Weights of a small mixture-of-experts language model, trained from scratch on English Wikipedia: vocabulary 8192, 160 experts in each of 13 layers.
Below are experts of layer 7 (counted from 0) of a mixture-of-experts language model. Rows are named router (the router's row for the expert), gate (a neuron's input weights, with its number), up (a neuron's input weights, with its number) and show model dimensions 0-159. Each number is 128 + 24 x the weight over its row's rms, rounded and kept within 0 to 255.
After each expert's rows: "gets" lists some tokens that make up at least twice as much of what it gets as of all text. This comes from a sample of Wikipedia text that the model never trained on. Tokens count by the router's weight.

# expert 104
router [122 140 133 118  91 152 149 129 106 171 126 112 114  82 149 129 145 129 129 133 120 184 124 122 161 128  86 108 155 179 167  96 142 110 123 158 118 155 126 148  91 169 142 147 151 146 105 104 142 126 130 144 116 136 163 144 136  90 123 133 136  85 174 104  83 159  69 121 178 138 134 160 107 111 110 154 116 175 135 151 131 138 107 106 147 148  58 145 108 122 154 127 115 114 167 149 101  99 116 132 100 130 150 159 158 136 118 109 110 158  92 132 139 126 163  83 146 148 129 133 121 137 145 113 130 167 136 129 152 116 136 135  97 151 134 114 125 158 120 139 125 119 122  88 136 119 119 142 181 149 128 167 113 153 173 114 137 104 148 152]
gate0 [123  74 126 149 107 145 132 149 120 129 119 101 142  93 120 123 157 158 132  96 168 116 130 133 147 170 138 152 153 178 156 103 153 151 153 149 138 123 129 131 107 176 112 122 122 146 136 115 135 107 137 129 106 103 164 162 172 167 111  75 155  93 149 177 113  97  91 122 172 123 142 126 137 106 178 124 148 114 164  78 131 135  81  92 116 131 106 113 133 136 180 179 124 152  98 142 105 137 124 124 127 149 145 131 139 143 136 122 116 119 108 145 125 108 170 139 128 183 100 151 115 117 112 142 134 123  95 116 136 117  92 123 143 135 158 150  90 147  86 137 144 125 139 115 152 146 142 102 130  83 132 146 125 109 133 176 127 154 136 171]
up0 [136 137 108 133 153 153 123 116  26 127 142  96 114 135 118 154 133 134 152 113 140 194 134 102 146 134 143  90 135  62 120 102 154 173 116 118 129 121  96 124 129 138 126 118 136 118 124 165 142 174 170 143 100 146  88 118 133 171  99 161 135 134 134 152 132 104 167 131 126 159 149  95 143 101 145  92 145 110 128 153 106 118 144 147 186 114 124 144 113 133 126 124 149 121 136 117 126 130 123  95 161 124 150  82 149 112 147 146 117 138 117 163 146 132 115 136 134  85 157 129 136 124 133 144 118  97 139 142  99 156 108  55 137 106 107 132 149 120  99 129  85 130 117 146 106 137 107 132 142 119 128 116 114 187 107 150  89 124 131 127]
gets: "y", "ing", "s", "e", "ly", "ion"

# expert 142
router [ 87 153 100 101 131 173 136 127  97 149 102 142 126 127 123  96 119 141 125 110  88 152 178 125 134 121 119 119 138 137 117 148 119 134 141 136 123 143 101 126 129 133 177  56 135 156 156 105 131 125 160 135 123 131 125 119 159 162 153 165 152 116 122  82 142 114 118 102 135 108 137 165 132 138 142 138 138 141  99 117  50 120 121 151 156 146 109 109 118 112 127 102 107 135 137 155 113 134  98 142 106  99 188 188 126 138 109 166 109 149  77 139 111 108 167 101 159 132 105 101 139 127 167  81  93 151 127 142 161 126 137 113 120 142 117 153  95 125 138 127  98 118 100 104  98 111 154 129 154 102 146 156 129 135 157 105 152  98 175 117]
gate1 [120 113 162 116 149 138 169 136 138 122 103 132 116 115 117 109 177 174 159 132  67 107 152 148 116 113 113 100 143 128 167 121 139 144 141 141 144  95 164 152 122 138 111 116 109 136 168  94 131 110 142 125 128  93 161 118 132 136 118 129 123 142 123  92 157 141 121 107 124 127 132  96 115 123 116 137 130 103 146 134  92 172 113 150 120 116 156 105 157 159 161 108 170 120 112 119 162 147 156 201 118 130 118 151 177 137 148 120 123 109 117 140 132 170  67 126 160 145 123 147 102 161 115 106 108 161 117  88 144 146 162 146 182  90 146 121  88  72 139 131 156 125 116 132  91 121 138 117 125 139 104 115 116 133 142 134 109 122  61 107]
up1 [174 102 128 145 130 125 148 115 120  98  98 125 106  82 109 101 134 139 166 111 150 103 141 112 136 135 138  87  85  92 173 143  77 130 131 143 149 100 141 128 118 134 145 110  92 136 146  95 129 159 135 143 142 119 153 164 175  86 164 139 116 127 119 100 171 113 152 100 105 139 139 132 129  92 115 150 115 101 100 118 120 125 140 160 112  84 143 145 168 124 135 109 121 162 142 108 129 145 183 185 125 123 123 117 155 154 128 121 129 131 106 128  92 153 162 123 121 132 145 136 155 125 123 119 138 120 141  52 190 130 102 132 159 119 120  86 102  99 167 116 157  95 114 129 105 125  99 145 156 128 138 119 138 126 162 180 116 116 134 121]
gets: " American", " British", "n", "i", "al", "American"

# expert 4
router [ 94 125 142 157 137 130 118 109 119 126 142 117 137 140 138 138 128  89 125 162 104 160 145 173 109 128 129 109 124 138 158 108 153 152 139 103 164  99 115 106  71 118  90 111 175 135 149 112 135 172 139 107 112  86 154 139 112 101 170 148 132 130 124 119 149 168 121 108 173 115 131 147 169 158 125 123 146 121 114 119 105 120 119 179 171 157  99 135 115  77 149 144 154 116 142 138 121 111  91 105  83 110 139 148 156 128 110 163 124 146 106 111 144 112  92 124 100 144  98 131 162 116 157 175 107 114 125 157 153 111 120  81 163 105 134 110  82 139 149 141 148  93 125 126 124 117 127  79 125 123 136 135  95 117 177  69 104 137 134 115]
gate0 [119 157  91 175 152  89 118 169 111 119 166 113 133 102 124 148 110  88 126 113 144 113 122 128 148  84 165 155 101 103 126 148 127 139 119 135 122 133 145 115 134 136 119 133 134 164 176 138 124 108 129 140 135 124 129 139 123 128 106 170  93 103 115 110  89 141 155 173 124  86 134  98 157 169 147 103 159 126 151 135  76 145 114 165 103  99 122 114 124 130 161  71 166 131 154 172 113 122 141 120 137 148 140 149 160 155 151 143 125 159  82 126 128 121 112 140  97 124  83 134 135  97 120  76  98 138 128 103 142  98 104  99 135 157 152 122 128 167 124 129 147 132 146 132  98  79 145 152 112 100 100 105 160 106 104 124 148 126 116  71]
up0 [123 134 151 148 133 113 119 165 124 141 101 142 106 109 146 135 182 164 130 107 104 168 118 136  88 111 144 179 148 138 143  74  82 129 110 100  95  85 149 153 107 133 137 162 116 134 131 146 127 132 129 139  84 174 122  95 182  95 145 146  94 101 114 131 138 116 129 132 130  98 141  98 109  97 121 139 186 106 154 139 155 149 160 101 143 135 156 182 110 106 140 150 145 128  99 130 116 182 119 127 130 118 172 157 146 157 114 122  83 162 158 107 116 130  99 129 100 143 119 170 141 124 119 144 139 115 143 135 180 144  92 130  83 133 132 149 111 125 119 105 106 102 134 146 133 132 109 154 109 122 109 125 139 110 128 163 134 119 157 172]
gets: " South", " North", "  ", "-", " United", " West"

# expert 144
router [111 142 128 115  81 121 145 118 132 136 105 137 160 150 146 160 131  77 148 132  97 145 180 146 149 112  96 110 135 134 127  93 119 144 144 152 147 100 114 124 119 135 108 104 158 106 138 141 124 101 179 169 126 101 141 130 106 129 122 140 170 106 149  93  82 146 159 134 141 114 173 147 140 118 112 134 151 150 142 116  89 136 101 126 153 184  76 181 115 145 105 132 117  92 156 137  89 108 125 154 110  82  93 152 133 126 159 103 145 142 117 132 171 152 106 146 128 145 132  85 132  96 127 178 134 157 144 172 119 121 133  88 120  92 129 114 126 139 122 141 149 149 106 126 102 112 127 126 137 139 150 128 107 182 132  67 118 125 134  93]
gate1 [130 138 104 125  79 161 126  96 108 141 148 149 143 129 146 107 114 128 137 151 193 141 131 143 150  88 105 101 131 178 101 108 130 161 137 115 152  92 104 114 112 128 103 143 157 122 109 170  90 104 191 153 111 118 171 161  88 120 106  95 167 119 130 111  97 178 146 122 124 107 109 146 117 105 138 133 128 144 162 148 128 135 144 157 135 127 118 146  98 153 126 113 147  96 133 106 139 129 125 145  90 119 140 140  98 119 141 130 146 141 153  85 147 134 138 133 147 121 179 111 120 164 127 151 159 163  95 173 128 149 130 111 122  92 140 141 126 151 147 152 125 157 135 180  81  97 141  91 140 102  99 159 104 100 118 112 121 146 172 114]
up1 [ 97 113 116 113  86 133 150 139 112 143  98 144 135 136 102 121 160 123 151 132 122 134 122 144 149  95 189 178 116 139 133 141 157 109 158 141 179 163 136  84 140 112  75 141 109  68  93 130 113 134 123 161 142 129 149 147 152 142 119 103 144 114 153 102  82 129 151 139 115 125  80 144 148 107 120 151 149 118 146 124 212 114 165 125 114 124 106 117 133 150 144 118 134 126 162 118 149 106 139 146 123  67 123 143 144 113  90  76 131 114 138 130 129 100 143 131 127 155 153 122 108 150 101 132 136 123 128  89 128 153 160 144 180 169 127 141 117  90 114 110 125 137 152 152 123 134 114 143 134 136 144  98 106  60 146 117 119 135 121 150]
gets: " |", "|", ",", ";", ".", "-"

# expert 18
router [122 153 120 123  93 138 131 115 106 106 130 142 115 126 149 111  93 151 128 138 121 158 114 146 120 151 114  79 119 152 132 133 159 138 113 136 130 120 122 112 127 123 113 127 182 167 130 105 104 111 137 146 121 118 162 138 126 104 162 136 123 111 131 136 148 150 153  95 121 122 128 180 133 171  96 168 139 174 142 165  60 153 123 147 160 142 134 179 114  96 154  90 143 106 137 114 134  84 131 135 117 148 176 141 150 156  72 129 136 116  73 131 179 113 143 142 121 150 148 100 145 119 116 131 154 142 122 134 143 131 113  85 140 142 105 159 109 146 102 125 143 152  98 140 105 113 180 125 202 106 124 157 124 146 136 140 121  92 157 172]
gate1 [117  79 107 103 131 131 109 132 130 163 121 110 103  99 140 158 113 149  81 160 155 126  93 126 106  84 125  92 150 124 119 136 117 130 108 151 164 151 177 113  96  71 138 143 112 161 142 134 131 119 157 133 146 108 163 126 122 112 150 157 119 115 135 151  88 160 115 117 143 155 123 158 114 143 113 157 108 162 115 177 101 136 160 126 107 121 124 169 152 155 125 117  82 113 110 133 142 162 167 112 160 134 140 116 130  95 110 107 111 115 123 152 140 134 210 113 153 132 124  98 134 167 157 120 117 151 106 128 155 151  88 118  97 178 146 125 115 111 129 136 125 166 156 178 126 168 136 118 162 123 142 165 134 128 137 162  98 135 132 130]
up1 [159 133 118 130 129  96 134 127 111 129 108  98 138 135 137 152 120 156 113 110 102 128 127 113 127 107 159 130 149 119 136 127 120 116 178  91 105 162 135 122  93 135 146  97 126 161 129 138 129 169 146 190 101 118 110  90 153  98 102 156 163 140 137 107 121 123 179  90 160  93 133 142 159 115 141 118 108 101 168 114 132 156 141 146 106 111 138 137  85 117 114 105  80 111 128 127 153 143 113  73 142 138 116 153 125 142 107 182 120 158 124 136  88 130 113 153 100 174 118 104 102 147 128 140 178 127  84 146 136 154 109 144 148  88 120 116 101 153 160 120 123 139  99 181 133 121  86  85 116 143 184  79 139 110 137 128 133 108 119 121]
gets: "0", "1", "2", "3", "5", "4"

# expert 76
router [ 40 128 140 128 113 136 114 117 100 132 120 164 141 135 120 135 146 137 135 149 137 180 165 113 149 168  70 109 156 157 127 147 113  87 142 148 120 103 126 109 119 124 160 131 124 154  92  68 164 120 160 117 136  89 143 124  93  97 126 144 132 112 131 115 135 165 111 102 150  94 152 135 161 134 128 135 113 156 129 153 101 152 100 167 150 151 117 155 121 117 152  83 124 149 116 120  93 100  97 128 140 105 165 145 127 133 133 139 108 117 126 165 125 101 144 111 147 141 141 110 163 127  86 125 108  84 121 135 113 124 131 143  93 156 158 152 102 114 143 124 115 122  74 140 125  91 128 124 118  97 150 115  77 104 171 100 166 115 138 120]
gate0 [146 152 117 128  84  92 137 145 155 137 178 107 117 161  92 143 113  99 138 123 110 103 129 151 118 152 127 134 118  89 107 128 110 154 157 117 135 144 150 117  87 153 141 126 127 144 112 101 136 136 155  98 110 107 193 119  68 161 104 127 130 173 147 138 110 130 121  96 174 125  77 109 148 117 137 181 125 128 145 141  98 124 160 100 134 120 125 104 118 137 101  72 126 117 117  91 115 112 118 103 161 155 123 142 151 131 149 140 157 103 114  85 142 137 107 139 125 194 101 136 140 147  91 126  89 111 115  99 130 100 114 121 147 120 112 150 134 110 158 118 159 109 112 132 147 130 116 125 115  79 104 150 160 106 164 160 165  88 114 115]
up0 [111 114 121 131 115  98 133 109 109 114 144 160 123 167 154 115 162 129 146 132 114  91 116 135 133 111  83 116 113 113 120 120 124 155 119 128 140 129 167 101  87 136 145 113 155 159 168 111 154 107 123 174 101 177 109 179 139 121 106 110 143 115 131 133  88 122 159 107 154 108  95  98 131 135 138  82  84 129 151 102 104 120 151 122 145  98 169 164 121 157 114 106  94 145 119  98 111 111 134  97 133 114  92 145 132  71 130 164 119 150 125  98 143 122 100 101 129 129 153 117 158 139 128 106 161 131 113 169 100 105 138 175 144 177 102  94 150 140 173 147 141 108 123 154 106 110  77  97 142 116 134 108 141 103 162 136 163  93 134 113]
gets: " —", " D", "  ", " L", " x", " ."

# expert 36
router [114 147  94 122 120 118 117 111 124 122 113 143 123 131 156 116 101 136 103 149 128 138 113 126 161 146 119  69 112 151 160 135 129 158 117 130 124 107 136 138 132 127 111 132 183 158 143 111 117 106 140 155 130 114 159 124 111  79 138 130 138 130 136 142 155 148 134  89 118 121 148 179 115 170 112 188 131 176 144 151  87 156 114 153 163 155 123 177 115 112 174 108 133 115 144  98 117 116 166 154 114 145 199 139 129 166 104 146 126 117  82 111 174 129 129 128 148 143 142 123 149 120 120 125 150 118 126 119 144 143 103  99 136 165 113 132 106 156  80 151 141 150 105 111 104 109 178 139 185 133 113 169 126 127 159 143 110 109 177 161]
gate1 [156 162  68  89 133 149  73 123 108 128 130 119 155 146 164 165 130 149  90 150 164 106 120 111 154 148 120 116 140 164 105 117 126 103  64 128 119 118 133 120 127  98 153 171 145 175 117 103 122 136  87 142 158 124 156 133 147 107 174 134 122  93 172 112 116 141 149 156  76 122 118 138 151 129  86 166  99 129 114 172 136 138 124 122 149 112 127 147 141 135  89 102 111 150 141 140 121 132 167 148 117 133 126 129 104 133 136 123 108 147 158  94 149  89 153 117 111 117 136 144 150 104 127 146 143 146 123  69 138 106 141 129  97 126 142 125 136 116 108 149 109 150 111 170  85 143 133 163 139  78 140 112 113 135 104 130 112 103 184 122]
up1 [133 163 172 129 127 140  81 112 124 106 137 114 123 134 123 129 133 130  90 146 124 141 144 132 179 120 111 106 113  94 134 145 139 115 126  93 127 137 136 162 113 103 154 177 134 112 115 151 147  93 149 180 144 136 153 148  96 108 157 157 122 120 123 129 109 191 121 142 116  70 117 120 126 155 144 171  92 128  89 134 103 108 110 162 150 113 151 130 136 135  85 104 102 174 117 115 107 134 122 119 100 133 150  96 146  77 115 161 112 145 122 104 112 134 146 131 136 123 124 117 151 155 120 120 111 176 125  94 129 111 125 160 112 129 151 162 162 157 129 120 121 174 147 120 104 128 148 145 132 142 166 138 116  96 129 115 107  74 158  45]
gets: "0", "1", "5", "3", "2", "4"